Experts of a small language model: 4497 steps.
Below are experts of layer 3 (counted from 0) of a mixture-of-experts language model. Rows are named router (the router's row for the expert), up (a neuron's input weights, with its number) and show model dimensions 0-255. Each number is 500 + 25 x the weight over its row's rms, rounded and kept within 0 to 999. Numbers have three digits each.
Before each expert's rows: a language model's description of what the expert responds to. This comes from a sample of Wikipedia text that the model never trained on.

# expert 2
Description: Suffix ing, inner pieces. Word-final pieces like ing, t, y, ure inside words, especially mastering in credit lists, plus W and table blanks.
router:479471460508519484502532496536516516511533549513480516556490540526546480500557550526486533511517536503449527511513517513475510549529501539516510489520501511539463497518521505519492512483500529519475469503509545515476536500453516489475501486514546482473526466516495543476508500535495494486492545500518492473539474532498493529481509477533489489501499476546510528473500514517439528506541537469526509507527500497491515478519511512490452522564490441503457511470482505500480502473533522532498504486468483502515486502519510493500493463494538497503499482499510457460491485512536539517484488475494465485496526437509484522518506499489536519547493487486508518449489504484494548501495525492498511535486479508500478462512568491537512521476523532514510490456504559496509472476495533
up0:505507521506503442482516519533513464492511508489499585492491483505502552500524489467492487499529499526509555502487510526494507548488514473506490483471497510504462478508504454501488458499543473480488479523507526527506537492500485520467539490492511470509540459511490490469521488514541498511465514494476511528495509465504501483444496537534492498523471476513533513551487488506513466527512479484502483512534489491547476497481543502472540485453481486541423510549470500519469541471474502519484523503509493519433541542525494484529519539527515477510510481496500462497503473513480532469505488508475470528517544544468504522517480486453515537478517490473470549497497509496484527489468474497484489495493483486470499473525490542478503495548486498491550510493521504536499459470533524
up1:488497536475503462521482521530516528471510531507495521553456505518539563452516517492536517518488528482497546530498525512466518471506485517508488505534512501487477540505509500464544495521482526514548470505539504516518485497526495486484531526485517496501507553504481468451538511508452497544515478471505484490504470466456550485528521475510498496500546532511546494506509524462510496518540522485500487536517489541490468492492526490491482504464451469489508494482521476528510533513528500492485476473478534483494549518509512515519459524467520509506542500483488518541525521515535475490501476483523561473493441481516487517517481454497472535536479515521496496509514526516560502480482492473444487509492485509494463478473477518489472482481502465550524485487527474508510502538503546
up2:496489465509478483506496467496493513500513500530525498565533501502502551544460472504507511522524510523464467490497473499505490527497497469456512526492532521505487523513533435462529525527515481479545514494515514536512500478488478531519485503503479474517463535483517477449564514473505491536536476451464483496474444519529539498465508503473499504485512521500500470492465474523475508474483500519503530491520478504469515459491501477503431498517472480526486530518505484517493509499522521514516511485527509493482542522514465505440480502509520528457503487517535493530530516506512484486520494491541463462508525514502552443488484463532487521474494516452505506470516563462451505550498529486465517509486475466498497500472545477483532519504508461494555490497504508494521503486485468
up3:521496494516504518494487517513486479509526488501459526508497539496521485512570524501528536491482524481443482445525521534499522512536480468494556500493508508491539512503550481500497513483550529517551449500474511485496501499512503499480488464511515542514476490460553524533516477491509463498511490490533509546516491490506494506526494466515486494514570500502498460534495506512493485488522452490494471553528422564518514495516500491493451464484472492544503483508474489533497493528476516515522469503518498500480512516532521505517519448499496488495519521463506476520524501523475483492501472533500538495487462536528503509487481519495472518507494469551528502469507491515475477470488496496527538530519516507461527495484457446561531517506500483508465492493480471492469522511443470
up4:504523487534477476464511508542484522468492499522521509474484467515519503508507519500521522473473515487499527519472542483487505489528486474512482505461502520561456545511455512511516456507515544498459504504512521530500507559508498535491533543540526512510545522498535468444500474489501514510521492515471492542498492520476465532523487480497494468499480488501518444497521452505522451525479508510463488517503473444473519493526517523480511525488516468525472496534540498549523492476459497430510523538471474529470513535476479449501475526505474489509494479449468480500492485515494493518474491495519555476514488487488469529502482476516496468470517499528492504544480474488493497500485464496513521501492512519513529494471491482522528534535506492467529536524502536468444490515455457
up5:492473482482523526480528509519498492567522481477461485462493502487496513479541509527534506504454524507509530495520478468498486555477516503478506490545476534486513483473468529510507510505496508453509511494507507545517508465552515516498510500521528520515507465540535547490523489505493477463476484507480499521523469528494485479495527509557446471488468477517521471481454542536529476470514492515532520467498509477548514491528532519502484503490500519504450486491495506508474499497504471530500543485425499488428518494496463499490470505500514511511521480472495504510479486539526543552483497475463506547499467461496507547444523492539476490494530523461476468481507522473457527523496496517533455513521501480526532517498501500526562473514504529470500492510507521493497519483531500
up6:494516494505495493475466503531542500502483471486524464542515520484480519523483538527497487522519488502477513514515473463462492459511521549465482474469483521506515479467524541489499515507545493535454475532470547501479506523455549445523508463470532480521528504509509477466513467458490497469507492531496553539483460518518457541479524513513478468510462482491497513507539492467531540456475499486480515490495499533507511529451478499487508499534489498506473482542478484502506508528509511492495506496503504448522538532531550537468503519499489483480457487490522454497530453509460474519477521460519478521527531511494514483501530485501523528475501495494523525464537544528486514518500480539492534487521549509510494486487513511508499522549474504463491493527454515505559479482510489
up7:521502483448494536474462490511509547524496507463512519505486498481508509516513535492488511485486545492472477501520533493488530519462512489474550526477493535484499485480507481498497524488470491531549507509530532535485483474477506515488488492508575509496488517471546481504496488515530454537554515493501508513517491496489555475486490513480480499482534480489495540514500497473494488536491458511504485494520507486500512515519518481496484558481476490505462493477450494494503482511514517448491442501512473504556528557515515554535516505519479482479539489496525491456489486455484464535520476487488476471506461505470433569470541481520529467525536495509497536503524519528551490521503517504486484505480480542492493488549469458544531506511529520527501496485545510503522503473490491
up8:508504528461522512445541505540480505439531469497582494496499486512486492507506481556499515520495513506496476483510494496480460487490497488544451463463526466461496491501506519503519495554508512504518526530544507456487477484496494488540519462543514466503496492495482514495514494515498529474530490514523498495504495555491539495490503545520510489535494487498504537488475501486505492468539464500483508580499506474461478501458491509488489500523558479524506493491483555567552490492492526523456467504484487488489463513552513479500542469492506506480532485457515496513523509474533514482510502508485561503499493502536499541528492500517518531527467481500489496522514487478504510547516495506489463467512489540516468517473543488524450516533480485488500498459519497484484457503512492
up9:489549528493496487510490514512474479491517514494501510504499489496470472493479528533514513520485492498512520495500524491531452476468491519493525530528533476511492468480473531506467510491486475448498520530491533495473523543513458496488492457478540488508500479517468480493530473505519510564483491460485450475474430497587497523523472478488460462507520505475475456502487502485505529456530517538464494504508531487501484535463506514475462498504495478518514499511507476522540490505551482538441489533485552487507465562459520440487511499529525521472507516468504521500529505501502488528500512498544486515491525522528512530496536464441495477520503500537479487493462516473506501462501533515505481523509477525486519492537490516517490480468480495536494502453510444492481527480485490
up10:524495436511460486498445477517511489487500542511484495472495515526515504505489476522528443441518499493522496517440477459470509533506515495425469509462511519527468540530529514516550505494522481500473492490497540545477475481510449463473528470506557518508479497457485487503529509541500491507518511471513488488518468497502450481521498512518500501520482520488503534485493497514475440504478496508513516512493520480456496492486515487530452512501504506516546496515465511503486487507509483479489510543480501520509519457531453509484456481480491508501501515492483458547463502526503499491511466474528469472538489509501472475486469504534485506507512493490475543479497551491491541463503520517470520513446491515468485488511520479527475555497520504476483534474522502545473455451494480
up11:487531498462519502479516498521530534439481550547475465513517496517499453482522494482520507505461488533500479510515500446545510495493523499505516483479471500541500500489498545520546512526516489552484497524534529531478504521460462557531483530526456459509519513549520535493511528488510531498532486500478497485523501517486444471491509478554508504502502507528469460484481523500527489465510508502537487524518479494545470523497478532449449544543489474523525485483504484548475474518494509488498483502472537503501465495465531466479525505489557489500535474507495482495503518505452499503504483512463500528470475511530506513503513480455465452475406494502487521486520476496497508517485497500474472495495500464504511495544480490453473504500526524491521512532505506505501487480490506
up12:492506517523432494511515484486504491516477482494463552533481518481551510511492518481474446499514488514525562542537492524511475519530514465532488500487496509497501501505475500478534484521520513508528526502521502504484459464531512497523493438507500472489490514511511528468490475498461498533523480505480505460490523495483494513496516452513490524505483474493565493472488470512504487448507472502528491500511473487491464503510467510479540499510540516518499488437468457563553502492494520504493567446464518557482524514495511499500491508468508509515499523543494550488485501512480538506494504479487493465489482541506516526481530428510497554494512515492531467503492503494580517503508511532478488502553546500524495502473505494474503457495541497453513504527488506512482500512497507
up13:462518467487499550504504548502493522463467493526569491561488494525501465483563465501517514475486499465490489525467538477504531490472520499489444491503477460490499501453461509500463510484482528498506486472480510476536509473534465515507513483495540528505523492480569512497501530525516512530487480515513479504509517500446516507455529482498511461474538522487513567522510484470491488495493494500488504531505484461516522511499473455453508487495512484483489501462534494535523529497462490535521516463490521506524513510506465496523516494529480472531547503523530474474511503499493489560509527514513461512450511488464532452507515533532485479525438504504504533521471512531503504504478524483501480541520490480464469496518536462505472509515485520513540508476490534479481508470520512
up14:492500491547456495530532484506541474527475521507470520498453484524509526549484505516454498478519516468520530468500491501476505461517486478481530507493500511520540504470494559569520534497501495513496483528494528546494480474488506504494510505477523504533465522475521513449476522517497508486524531510514548508468509514482453500472515480510486496526535478515551492546543467560452511499516504496462543486513436495476535435488461515476490489483511498503452491506530493551538523507518520501499478474557535508490507539523512506489495520507482510569457478487543511499511458510508530477445473526486512512525503480487505484466482482487484476497539498503489507434499508508509502531479519485476488481484507518467505547502490499520505530487493490522545493520511506487506496497531500
up15:533521546535488515467497477548501493531497508464495508491510551517515493515503499500504462510519488521506507479506486488475496499495493484466475504473503468474510463500467522473525508537444543504480513554465460546517502527514504479502553490508474484514497495505522570477533493488496504494525522506505516493534489491482503508490485449475520506508478473491518494514533473524485502488525518524540546490477471477492547517546484509478529555545546497526477516521491511516550494449467502512516485490523495517477568519489498468517482499518493505522501494467496488527503516503511489506522511489510502530495522506522539453516489481441531488565513529462526494548500483511515512517449510498554431524538515526514514479527461488528484504510517520495501540549539490525499489506509451
up16:495502514485510474544515477503476503492502510520477536511511472526536480489544531453530463462465517509499471499509524509504513508541526506481463538530541456483504518491466496462496488521541454495562462511526483499475503486520495505500517458498549502493521535482517537470478509511512511474513501518520556441506490483493496489529504459514535461478492505516519502490468523506454481470504492475508460506499503506518503492473530514520486472519518491562536486479473457467465474549515525503471487520485516551533488517530482478493478532471498488486472496507449512526480512520503511493513526509522514523490508513494484487492526509489527500533445510480496479473515495519555456532512482440536449503514511460475493537525504545481551541467506532533502500521490515502514519487534453
up17:519509510501500488526488491486516449509484543487507482516499510522448545511474506530498482518551530519487496478526511483565526506504529494490532466496522470489509519458469510529497470504489477520506510510499486529469452486513479507511486481488504495508503541536508506520516531524555519509463514461481495483500487456529492497515468535526532518507507575459536528510501550503512466483506506522519525524499475495544512526493520531501550529469461510513503483547451531456489526552481503545508510472538502500498507476484537502518509486522519512507458518498437524500524499457445522537498477582517469497499525503488506508520529501501534523525522502493479501514468484510523491476483499512509519458488500553495461547486472523473491493493466514521517513488506498460493537527473531
up18:543499474498477475526437472506526514518477506511477514498470522484497540522512503491437521482521500475508555551511526525484535496487521524466498547515526535494502522515465499476475470511498472563504522486496474512492473536524543492571453507461446508542526518492502478525475493485496499545496506451475465542491483471456455499476527485475530492480447491505517473523512488529575510493521505507468513536523498512505522507497498491517515496502502524507518508458487503541488551495508465501462534506523481467519484501480482509498542533514503505484498491484522493518494462505538478541511505492485492526512494496500479495483511517511464485455501465495457495517499569534480513527480527510492512477462447495512491511471511517460476466495529476491509502535474456498511504492523501
up19:469480468494472532491515502509501457528538501498497496480474528480512518516547457533496515548481515491499538514559501529505468493504452483479508522515478504505449507487476507522514534501495498514454467485488520521474505538491518495514469489468505500502525473501495469484525501525494469471508482493435451509505518505528491500513448516478483448543486482504521516500510475501531515503489499501533530470508483525479535544444534502496506496547474492516468493516490535502507521503497521500477462533502516476483508542530500481479497536549491509480525488529463531518503457542530546509460502486508450489493525450472490456524553459496515515476488498498487502498496481531520495514475488500536490524480496451492498501530530540540545470502486481468534482499503528453529583512501490
up20:455496493508480487523464502515456533536487536509526430521515500519503474474528510529490501539523495474485453474486507497527466471515506493465531544461499506555535534516527461470448508482489494468474452495494489465516502457504509530518519489450499485519503525478497463537506544521484484497473507481473489523507447526494487493468511500525452525478518476541498527527530499495511505493478493451523482530514529500490524496501493513521471480528497496516505491472504452518485466516490477474472499468469526466516502521517507481498496509517462488503495511519477518483531445539446523517512523505492498532507515504525506476494501480491490539473530489498465484485432541527479549516518525484513547536483494473550526524532491477520440526500488524504516503477503514470519469460539506
up21:536501489503509488489500485494534505471469522485492490479519506522537473505504514529451476486526536537499469477500505547530503491481487480479505528501476524466525550545528493497529541510511496471456549499539525548488502531494525513393516515499495519484494476484493517505496530519534438552482541469503550438511532488518529500526520523469503454498474486509510525505446508517475493527482459452472546501479512450488502491486511509478521491478504510473528524487508487500454490482479507503466494522517516511527515476511483530497505464480473491519523491519491510549483506504488492505538484527531528529531500524489492516501486511534500487524457526482528508527504512467471529477526548498500453526486478507474485501521535527503527495504528514475519536514548517523498513454524476
up22:527471469487509490468507501506499479504471556484509493519495569476475464508497482537579491514555493467522530562512511499489532474542531465494515508518540483481482496562445511472495501467496538528528495510479479474504483468511516497507502515445477456456518524502544513492502534507456518503441471498538500477498504501497489504489496562501511475467464487463502531514500478510476487492485503493507536492538511521482451499517519498486477529521475476497504504518506517500463458485509464470498536532488532510510489497502540491482504506534476514479504500451450497537508489474504536493537542532520502527459553497512514496497482484495492539501511495522491513507490452489490544474515468487486483470524453504497476568488477488497484474480493512505515514500493498512459494478488538
up23:539484505533494507532529465525529477530532507462508501493505516519542487484524512480529486479490512432483506490503500557519478474521463487523513473528486488507537516522499491450446514558507518487456468493536535515524504496489486529453509514471530480499443481507474494498513510506472519515521512512494534531526452514489450569539508542489521542511477494489502504511514511510491498484453542519551515506496479511480486500483542463549503553518506498465469514517482501490489445529479555516488507515509480522518506467534481490497498515486486508494499494529521504481449521492513523505484521524507524496536510466483479468544497495496503514478555514499492488469513475534503487470518506503510517521524536512490513441503467466506508514547528505507469472482530496478559550521514488
up24:513525507521481550454490505506536504493488453497490501507499544463531514507467503519514450511487534510496452526510519546503529494503497469485530484532512506542544493489491514532543493480514509498505510512503500511458525470488531470497540468490494498490456488504458486501484489501517517485503498490507505528502491511498474517493498525535492486499498469507508528476502462499536538486487534486501501494507504463488526495516484538496493529430497472521511494551518472540484489451484522490508530514504531457546524513484488466512537502504483499467501499490505531460503443530489512485478499486507493474535488505566466516548518489526466460524528516505499519557522481541565461476479490492460473546557474544476511555530538491479454521516490505485520502474499484518514481443484465
up25:497504502486475486435445496484540525511538529508519505475533480490551458495548567481540472491493477446489506519506470512521512519488511490484537532470482484540489498506511508510533553540453523497460483478476521508497504483514535515482509490512478480464504445521489494494550508499481452505490508496494458482506492475474512469538501529509516454514511505523505469531476506495519523522497524516439476500489505497517511525502501515528470522501425468464492498513501451492526534421529519528494510510471497471452506515468517485496475511523501520509452434482492486518479505505520507478522515512502487511495493519509534493515490532507529536527541500522523513502517544526488471499495510507465494539528540521480508511510506527490471461494492533490521486513540506523494501556504489
up26:526493532551458510514497441511536467496539511531528507501472509470511481500524523571482472534536479514484515520480455496499461519497519536470511515498509503482518531489486529527530496511482524484470486501479465490523540502497536490502503484484505505458455481533502542458516494465471508499479493508505510497505515536486483481475527498495487482532484499473480521525520507499512497468462527523502501467526512492453510479517501528446570481449483500523472503469463518494474529466538489506465485533542502492537482505483522482516508489466482439517493503492467541512513525548493490474499494460496493478467510503515499514529513490544519486531507510523447515527501506486509516512535506494541504506512501507487507467443512548488495438557481504519489549510541517504540526485510452
up27:504531480519484499459482488467497519513471480489462514506495528495489554529432554550483515512502469513473516521475507484465519480476485486512441514480465507514505481493541540524503517472517491529447507559517453493472501510476522497555502495505530511487472477499535500499532534513507476526492491513523473480519446474520508469480489468506509463493498468522502471490484519465498496470462495454463482483497498480485477504466475500493479480497523484483479488469481496528476513514511479530459472503477492496549495528486518485504500471505489549516468512527529503439505487537488518538499491472527479506510470482489497494512489471478519476513533507503465523479539472489556486505454569540469473501493496544544489535533484469499518504495492547532470448534501511500527476501503522
up28:502502483497492518431540536489530486521509524499508522518506458515518498534513485481520525475476489501476498457492533510500491497507509507462539467471505498564488526527480472517505532487503518519479500524479477490510489498526456508520452486528505506500495491503474486473535501520499508511499538489502510466469502522481483509436460522498526530491465524517511523507460503474475487541522513491492451465477507512494483463538519428503532497506589495461508494525520516504494507481460441494481494492523467493501520516497495522485488510516521491538478503496508543474477493481553532509464495506530492513505512513467559471521501525522514485519534516572514537504464496503533494497493514463513513456487501488479493527471503514507507534535482561482517504499458496493466447445520545
up29:498513497504530519535471457537474531497533503488506482506459481480468470446497499467491472549474551505482475520544468509505520495502504541503513446487521490440490481500518528516526494489523498500485531502520529483467552563506474482499504531485487490499458482534541487509520504491485506562488473493500500485515520483444511542464502536517503489497529494516532476516461502484510471487518494478504515488500523496478539514527533530460500508531468490488541532496531466532476539500554501484516515507488489507545493515508493506501503505493523460484491515513507506494480433500488448505544532531441477522414528470464494480503504504507502484522471478525489477517455507500506503514504530486539531507485535487488474465506489558498496484506480514546509493474456506502505517493479521
up30:515521506481492494508488504484474516485495523516490492533514452504522475543494537494501455529474525520478497531493510454543524468524482510500514520499538510529525488516461516507479539527480477522450467465508456509534508512515509509505481528450467480530514449529491463536486493507520512498516488477432450477488457493478485509455477496468509520519537480470502460507480489491501516532490539505497541496502489467517434493483498514513518498534502457499519501490523500490525486490482480533569442462553501542505469484475504521488530482498484516477527513495501494526465499501523539478517521551481510500485520468480487482492481452536507467504483539484526490506497510495507497509467482510494481478535464444510478460568513507512521504490516544501540524519522502552490516527499530
up31:460493472501494481498515493471482466486504485530489494496498492493516492462472509478553480485469479506501487498502485543520446497493473490489517494489524509496486490522560503476522495527527498538527479446515451532500512501491505523485498575479522494535530504488524525473480453519516513516527526431495442494488535499537530527514476500476462469528482550500499515508454512489503478447532497513535538485540527474469474514520526534471442509490516493510521510474542517553502522484500490481475493450472494520507551481508484529533505467508496553480513521547512476468461508525504501494520476489504487536501502484465529478463489459484515488495482458450484517498497488501503489544550521477510494507476517481514493505497549526460521480517512501493520472490481540518516482512473461
up32:478496475496480502491497513502500475433493519499527504459494556506492503527506492533530511514518492511494519483537501498485532492504480501497502499498470504548539525541487504472536502541466549522491509533525530522463519452496456491462490502520469492489484512546516514481461521500480540485514489537502487548484548512496508514472479495490510485506463523466522464478498490515497524451532495502493449494477485487478527492508524503529495496487467488439482485527509525495513462484447491506465529492494526533525487523488505505515491443490490471521475500462500516486476458449519440539483527489484470503504525455523497519529463484550510515498483506471480509528480494528487489537515545538491490515500542559512508496513549515543510467526505469477533473478537533526463494511476448
up33:528488501508531438445498493468497485471528485487541522492490494494505535497476484542469460496494521513485519520493533493495520495523482484486487494463504474481521500491524468474501499489512565511481464514521490503484517483518513508491505502462484483464468457487472494454480492502497543501499569487509467475535506545524505488523537494504509528471511513497504501509525489508549506506539503505490465509490505478534497497504486519499493491489513508529500536489478507446469472487481485494486489471484496508534505502481449448551490488495479500468516448508500504457492528434456465511467515502495445527480502506490537508468503528477535506482522481496526486543508457485528519516509485462506493498524517517484505517539520509457485465511471492466484456444472578514476437513554463
up34:513508498522466459502555516541460475503510514524517509540514530498503509487488472539549492538499510456472484526470474491481462496536469470508446548447493501506463496442568527521497521496543493496498535503513492531522498532490471457483461547501502478479472469503546466528461498484497471473492490507513484458485475501478521472478509484478512448497513517521508484531515492467464496497498511439463534486536490460494480510514497505518519454487490492541470493510521466507532533520494493525502472497536476519498514518481529481469526513532490494479537472513489517499500499501484498542486466491550492531502476554475524534498551514542473526526514481509469530512501465514531504517446508518518523490470469491461517478487482544478512536480507499525499523508494524509514501500488505
up35:504550503477493500454548462550485489453518419498485501492528496500483526547537520491448484518476464498499527496510509520471478469537501545466531485426483491514445530494507481528451497474528522526497517493539496496512523493530445548525449509489543522513460479478514482522518480462501534481470449499536471475505499492571488529494498482477475498505492519546527491463485485489494503543515510467515463513519513511532500513481495527549505485509485485502442490498489473510468482528522504513535532503501530504499483504489479515483525487521462504513507537522527486477496514484516474520521534495517475468476500509460456477510498503485525501502507494470513479484503543512511529487527496491497508480533493478503452470482527522529480496468512519523510503522471518483474507516535519
up36:510525504527500470520535527488513491492526486519497509498484499496445549450506493516517439470499513506510509476557516490482533487473515508520503475453500473505560483554459478518517491494488504495515509541515518520490507514508467504518473512471486488526528485493463519516504464532535507486500480507552493525492495486524538463512474552522500499482511476448531483507503546504551539506483518468499504491505458459528502483499545524486495447554496559477503492477492479451511479499550528498473499510488469490491502533532520503482463511504456498482546477527534523517515550496496538499484486487513486497492533499560487503515538484451488513490515513490493480517494504475500546478516534469463508497455490481503451512524468453465536496467495519526531490496482462523519476512487483
up37:469482520490493532553511495508517439495477490527559530496483477448476514504485485492488527528483495459498532506486526526504438501506483502563458502491484474491478519486519501484478489472531510486533529479544496512534470489516516518485487513488451546510465480523477514526467489497490520479535514490490514485516466476473505493491526528509478498455518496522507481518559472515474548512469463453534529503482520470522480518486535494538532507478495494499474448517505460496497491481492472524509486518535511483465506514548462516498448503492462492489545476509512458496477503552501491527445504469538530499498514489485522506487482502476531551498496486478461498549491520526425525502513504509474506502513481494448548490511517511463500507498489493471527508513500484492536461478521474
up38:534480507437509521477445518472493533510491499514503471508525411507513519484532523468501481508538511484447519493514562489504510530484559486524492474465477484476505515492496472451512519513425484462464464499500453505469492490485499547464461502500520454480497471515537482471510518490478499454468505490495555538484516493498532529493464538523497498485454500542523517454493510517517487546506505541461484504506468469488505517518515509514457514495491483478488525521544484503480521516473524481530510511502493502498516494491460491490520483493507486520501514506506480467515486509488514515516507508481502558507508467522509531466491506476513527479513509480495521522512557513453530505521469469505524488495485462530524515489458505486465495520523520480551510478474463521542483531524501
up39:512502499534502507473499499506505509443496486507483511492499535537478481481500485447484508468480494495459514466473522500426473540528494529520503507485464478505473510465459511464489451462492489504453486518464528493536471519465486567495503537448502465451460471494462470505484465466536493504468481532533497486518502444462541446521501474508489453499542459509510523477501514509500492500520495519482508497506495485495483510448485499544499474466507505505507489485533483515540512476524518503498447442480528519489508467524453512488505515507525520473476489518504462544509531510489496517503503476520510513528545476479512519470506529471514507494479518470493521501550509496517520505499478496488479527475521465524470494481488441456496477486524503522495511473489476473523509491509443
up40:501497526538492476472472475452518498480523582498533531531482503487525501506496554512498485492477524468479508520472474489502499484483530472496477522520491469498539468524494494488509494477511518496480543476480458475489534506527525535506503518486490459478514516508489506524494521538537514519491494499515494491539481529501503482541502475512522488549529501534518498515539472498513530505495504462553501496508485472464531496503498513498482539526497474457464530522442528496527489493514478466487512454472563533464502492541466505486535439505496466487481534453545489469518523521476517522507529483484478489460507493537445507497463449496568527491488478525484492537482465510543515483511538485515493496502514477493487455515538512534486494538461474514473497510525494507469468496518498
up41:509525499519444525488453468531483494509485460530519503487511494479519477495488502523501503509484446455519480505516516484513441525471506513511480452527463508530589498585513510489531526505497517537510515514515504507506476500490504510517489528494530503518507535493513492518490505558484500530510528514534528507459496488521523479498538521503510502508498494520539495533486509551513504559478500532489510519499492570484478519494499456536536477520550500516534551524509484468517516488477502473525506516538532533500526505498471511509493500530509559554469509500504482480491539525531471507526518517511531498525478476549514485507482531482462500521503461531468501486522509502490459472442493496486473531511498500489502497449494478514450485498509529559489531507500466494489511492481485
up42:446474508492517504508527531494530458499507513493490511507490504550489532478512512541501456476521531503534482503496432455481508471505453513510502485474517510469483458544504505512499476492505510489470519516556452508519503514486452481504470462497491474502492513470470472484495511475456516492503454507468482491500515517485521509500501553484512521488506522515488529492540495535489559494499510521516456516500510476495533491520539457479460467511508450522478461476542489510472507512561470502536458489486502498494458532472517516488501509497512504505513480458551471490530514490457475475505498534536499510505512479471474447495506490544527494476485501483453501557504513522489518439506526488425494512489505521485519500494522539482517532438504505496545517497485486498496521496496465
up43:517496481516487526488515486507504498456488481468476527529522511502524478491472499491499498499496515496493452481484504490473510525480494480513506502521523527544488444509506482471490547466527579490519530526516532512538492509495471484478476496510509508488500507519462521489483509527439456471537472434467508509504437537524491496480478478508483507460502514488459498464488508495512472494471516476480504516496491517511523504479508528520522498466596479481467549523516502545513488475487534477486519500461554499496502504516490520473468479500524468502516480471522499456534500530522500511455523536458501485461518460461526521478532494524482509518518476547501479523495493508483528504460535494532501496560517502450518498479537528514484495475508552485471471455507514504465511481523512
up44:538488498512500476486542534503481452504505492471520524497511496527531565483472497492513511453463503455481488474489460519515463470492497549495458514478485504501491501511479481505468525505507446471494541497517456476456528560456495510479490517480554464515533539514491470483478502478518480484524483536510510450499485548499483511490512512517477481549520544504506516501489502494497468485550514491503511522511503508502464482489518462502513521499506490487504475483452478468509495510521492459491451458417503529499497467485496492471527496478471558483463472490534508478517461523470526483479539495512492493501479513477503507505507491513488514549470495538503486504530518522518465506544530493543504486463487466476539458503484542467513509494473522500520458496516471508454494514477480
up45:489475466512518525497531467522491562509494482489474520514461486486522540548496510466493480522499488483486536462513506481491483468518517556488474489546507486554516427492481502474512515508505471532487520509486455470518462536460518463487497480511470477548505491524489527500464483511495485502499513527583506492497457500485517486507544484495468458490482464499519503504488519467524541500501466474507510497544504504483522496513526493504533483494472526494511469541461504509521490486500519503512508481520465521510505530525530484512516492502512483464510473518517495525427465511443542460532536467479518525539517487468545504510540508540528484518517534484484538507438513459515512480532473509492503500499480496484505449531493522479478518481523458479500524534513487519482497515502532
up46:534520508493445495493480509494507505502544506508500508483484497528514520480525486475515500463495486471512535508489528509516487515492510529497496498490470461455504495506525506516453469488465482497466498492465498486498517467489504480520509477513505435492533481504520500501523538512541516507477500511478499477466494550505495529468484486500503480488520480533544490451452542505468541508449521542476484483515502486556526523478496501533509494509575488518466485431460472536461497492482516517511496450481482536477508502545537497499518572485490471498516496479500521509515509515486508477483551457493517500516511465459534468483493501483523488450518503497527524487484554507514564504530503510503483487487455474507508462504501476502506431495545518522507458542492478519503493534459483
up47:537520517544480505514543529505516479558494517497502504478520503521522515514480498479521518508494482458492508509548493530533502465473458451517477497491527489476527491473523447518521540514539552474495547476528506494498514501495499482498491456555504501515501524503512555487501491546466518515499445502486542504495444533498500494479547510483480492512562433467444507515503503506503502474489522481503519529508484518501507501499480512503485483486485460514492545548522515543492484462513490482495496510537506496491504491520518485533460517492556545491477513479537491514540484536488492540441500502494521481462510504497474540474546496497479488512524493500542488482477465545538511464476448491460468472545519499499492526513452478518498522517494486519511491521494474493508490477492473
up48:516513456485484479454428490494502464513505499504509498467489544503461491532470478498501513508505503490494483474491508491505491482533438516525528490481521469484476488502476492534513493506515462467465492478494495445503499499516490525487519553490466499480516502460479499512464503480543500497506448510449475505488511463483482476500541532466533465507534526489459511493538488434530513474532512499495494535557503524471455503523485532466483560569458517448525457449471508504510443494503493526491521486521516526498504518502511527465482520508474518505487474480514523514513523482536489479530482525523471469555461515492510508502503512477542529508490463535470468519518463476527528477459475531538502503526527494500491496479512532514540483502498503476511483500511507481499492497518520
up49:457532475518549521466503495486519518461527533495484515443487512475519473558545500462491469482516506493542481483499491483527530499494506566528513514549463519505461452549476518497539497528490516506499502523510495525533497466518444519468566481503477507473511486536478525507502489521515494476523486508457498494533492528493485530485495534465469485469502471485552527503486489493508499481489493501486506465520577542517480533518500451494507545534498506508505478518479495450502465509505503496520436511492461515489555509516506532471484493495508482509489543480505487501526501524507493537480487519530538502529547517480478496477525504520537508499528515504498513510520493440480533474513505531499515532513484484476532536497472491478491457471496508505462524493531530524527503516498474
up50:538465503437484475487523456539494493462483535478476555514455510475513517532527477514504512548469476519436537518506536523508485486498503488493503538497453493526514492543497501492468568506521466465502470500501492506465507496516504460506475513507473541504499545441475525540464489527490485467526503485540498455524494467512518515492512507476470509483506519510465504526530491483476508489503542463504497494539532512537492553479497505531511506483510462477470513480452492479483532498473462495484469517494488469475512554497503523474500527498525548497469500516497509497475461499513515517512518500516536472494478532495510483535496484512474521493485473503527496465550494493507480465535505500497475471531482532481492480545545527449509499472519512537466527521535471493529498487528516
up51:480549495490471494512552481483475540503551488489470514500536499470518509451486517455467513553520520491513521520500504512495514434527518500478491525485482480509518475474500466477551494519465504492513472457472489458510496544486464502478519438522520529521553523476495530522472502493518495487524529500507507474546502511502508497476495516481517494515493497504477493490490468523494495444492490503541486483491517552479519542518513465522521527519503473529459513480523453524548468483496463513541549507529519525456523507493516496503506488482539481499477476461483515530484506538497491495481485527499518488527457474494546450496519503522535500508467461487496493500487485446488495456530501526504498516471475505523488493517553521516562528510512480518550484480500465500473457476528513
up52:500483496538461473520470523517488540492552560487533515503490508520522505494470502513472487537483480483545510488497511527472524469507490493498488494530499470514532508465527487537492481535478479471489473484477515550521478531441520530515559523548471504504490469443487468491525577497507502502506500499502496464483529469479474440469538467482522451479520475476510524449510501540533463487479468493526489514491519467493560522468502515499497487483519493496521471507484515515517485516476488435511438516468472517510497486513494434484493472502510494522497490511473505488474510523516520506489490475514495467477494456512487535459497456525496513503516535472485516500486528525512476454507496481506502513525528517508459480489504463522514532490510484496491504510451468472509492533528532
up53:503535517522511493481469525508499518493526545508533503472513542516526550495520523502462533509492526462504495486505489475567523533558489475440474488456460522562496495522511482476521515452466528496481502520534541507498529483519490500541500515523482527533490479502483466498444516513484510466530506541489446518525483500508498462470544489515528512449492511544496500490508498521478499518518547509490496541507458460500527482509511535485480478467484511453483489494515489472475515525476449475496492471526509492512485478480459521519528516486496503500494489506477508460509515498519522493494483508513498521526518513440497527505545511522529488512570528472511567506477532479473482547497488490477483493491471468541503454499520515503510498473498472484484516483505529492506473447526492
up54:488482475480493479445501501512521507457506491508507500503445519498560502467470523501525509538515459497524524482448452470532499518462486499477537485509499463506487514463481510544557471477485478457505489531542515502540518512488495511499491492496463458499555503520523488529479471516508493525442500507514507473457487488471526498534532491468529495506489493535513523434522497527550545512495442459534489506489504510492521493486486505532540476499476518479491485496466497501502483510509488511520529511476487487493514480516531515517510490523541551527470474453518477490504535525513508516507519472459522475491482519505514483556498460552478517514533477510501501479497568500501481529503493481548436509482461506511484515510504497474528479525524547516479509511503518474525485515537513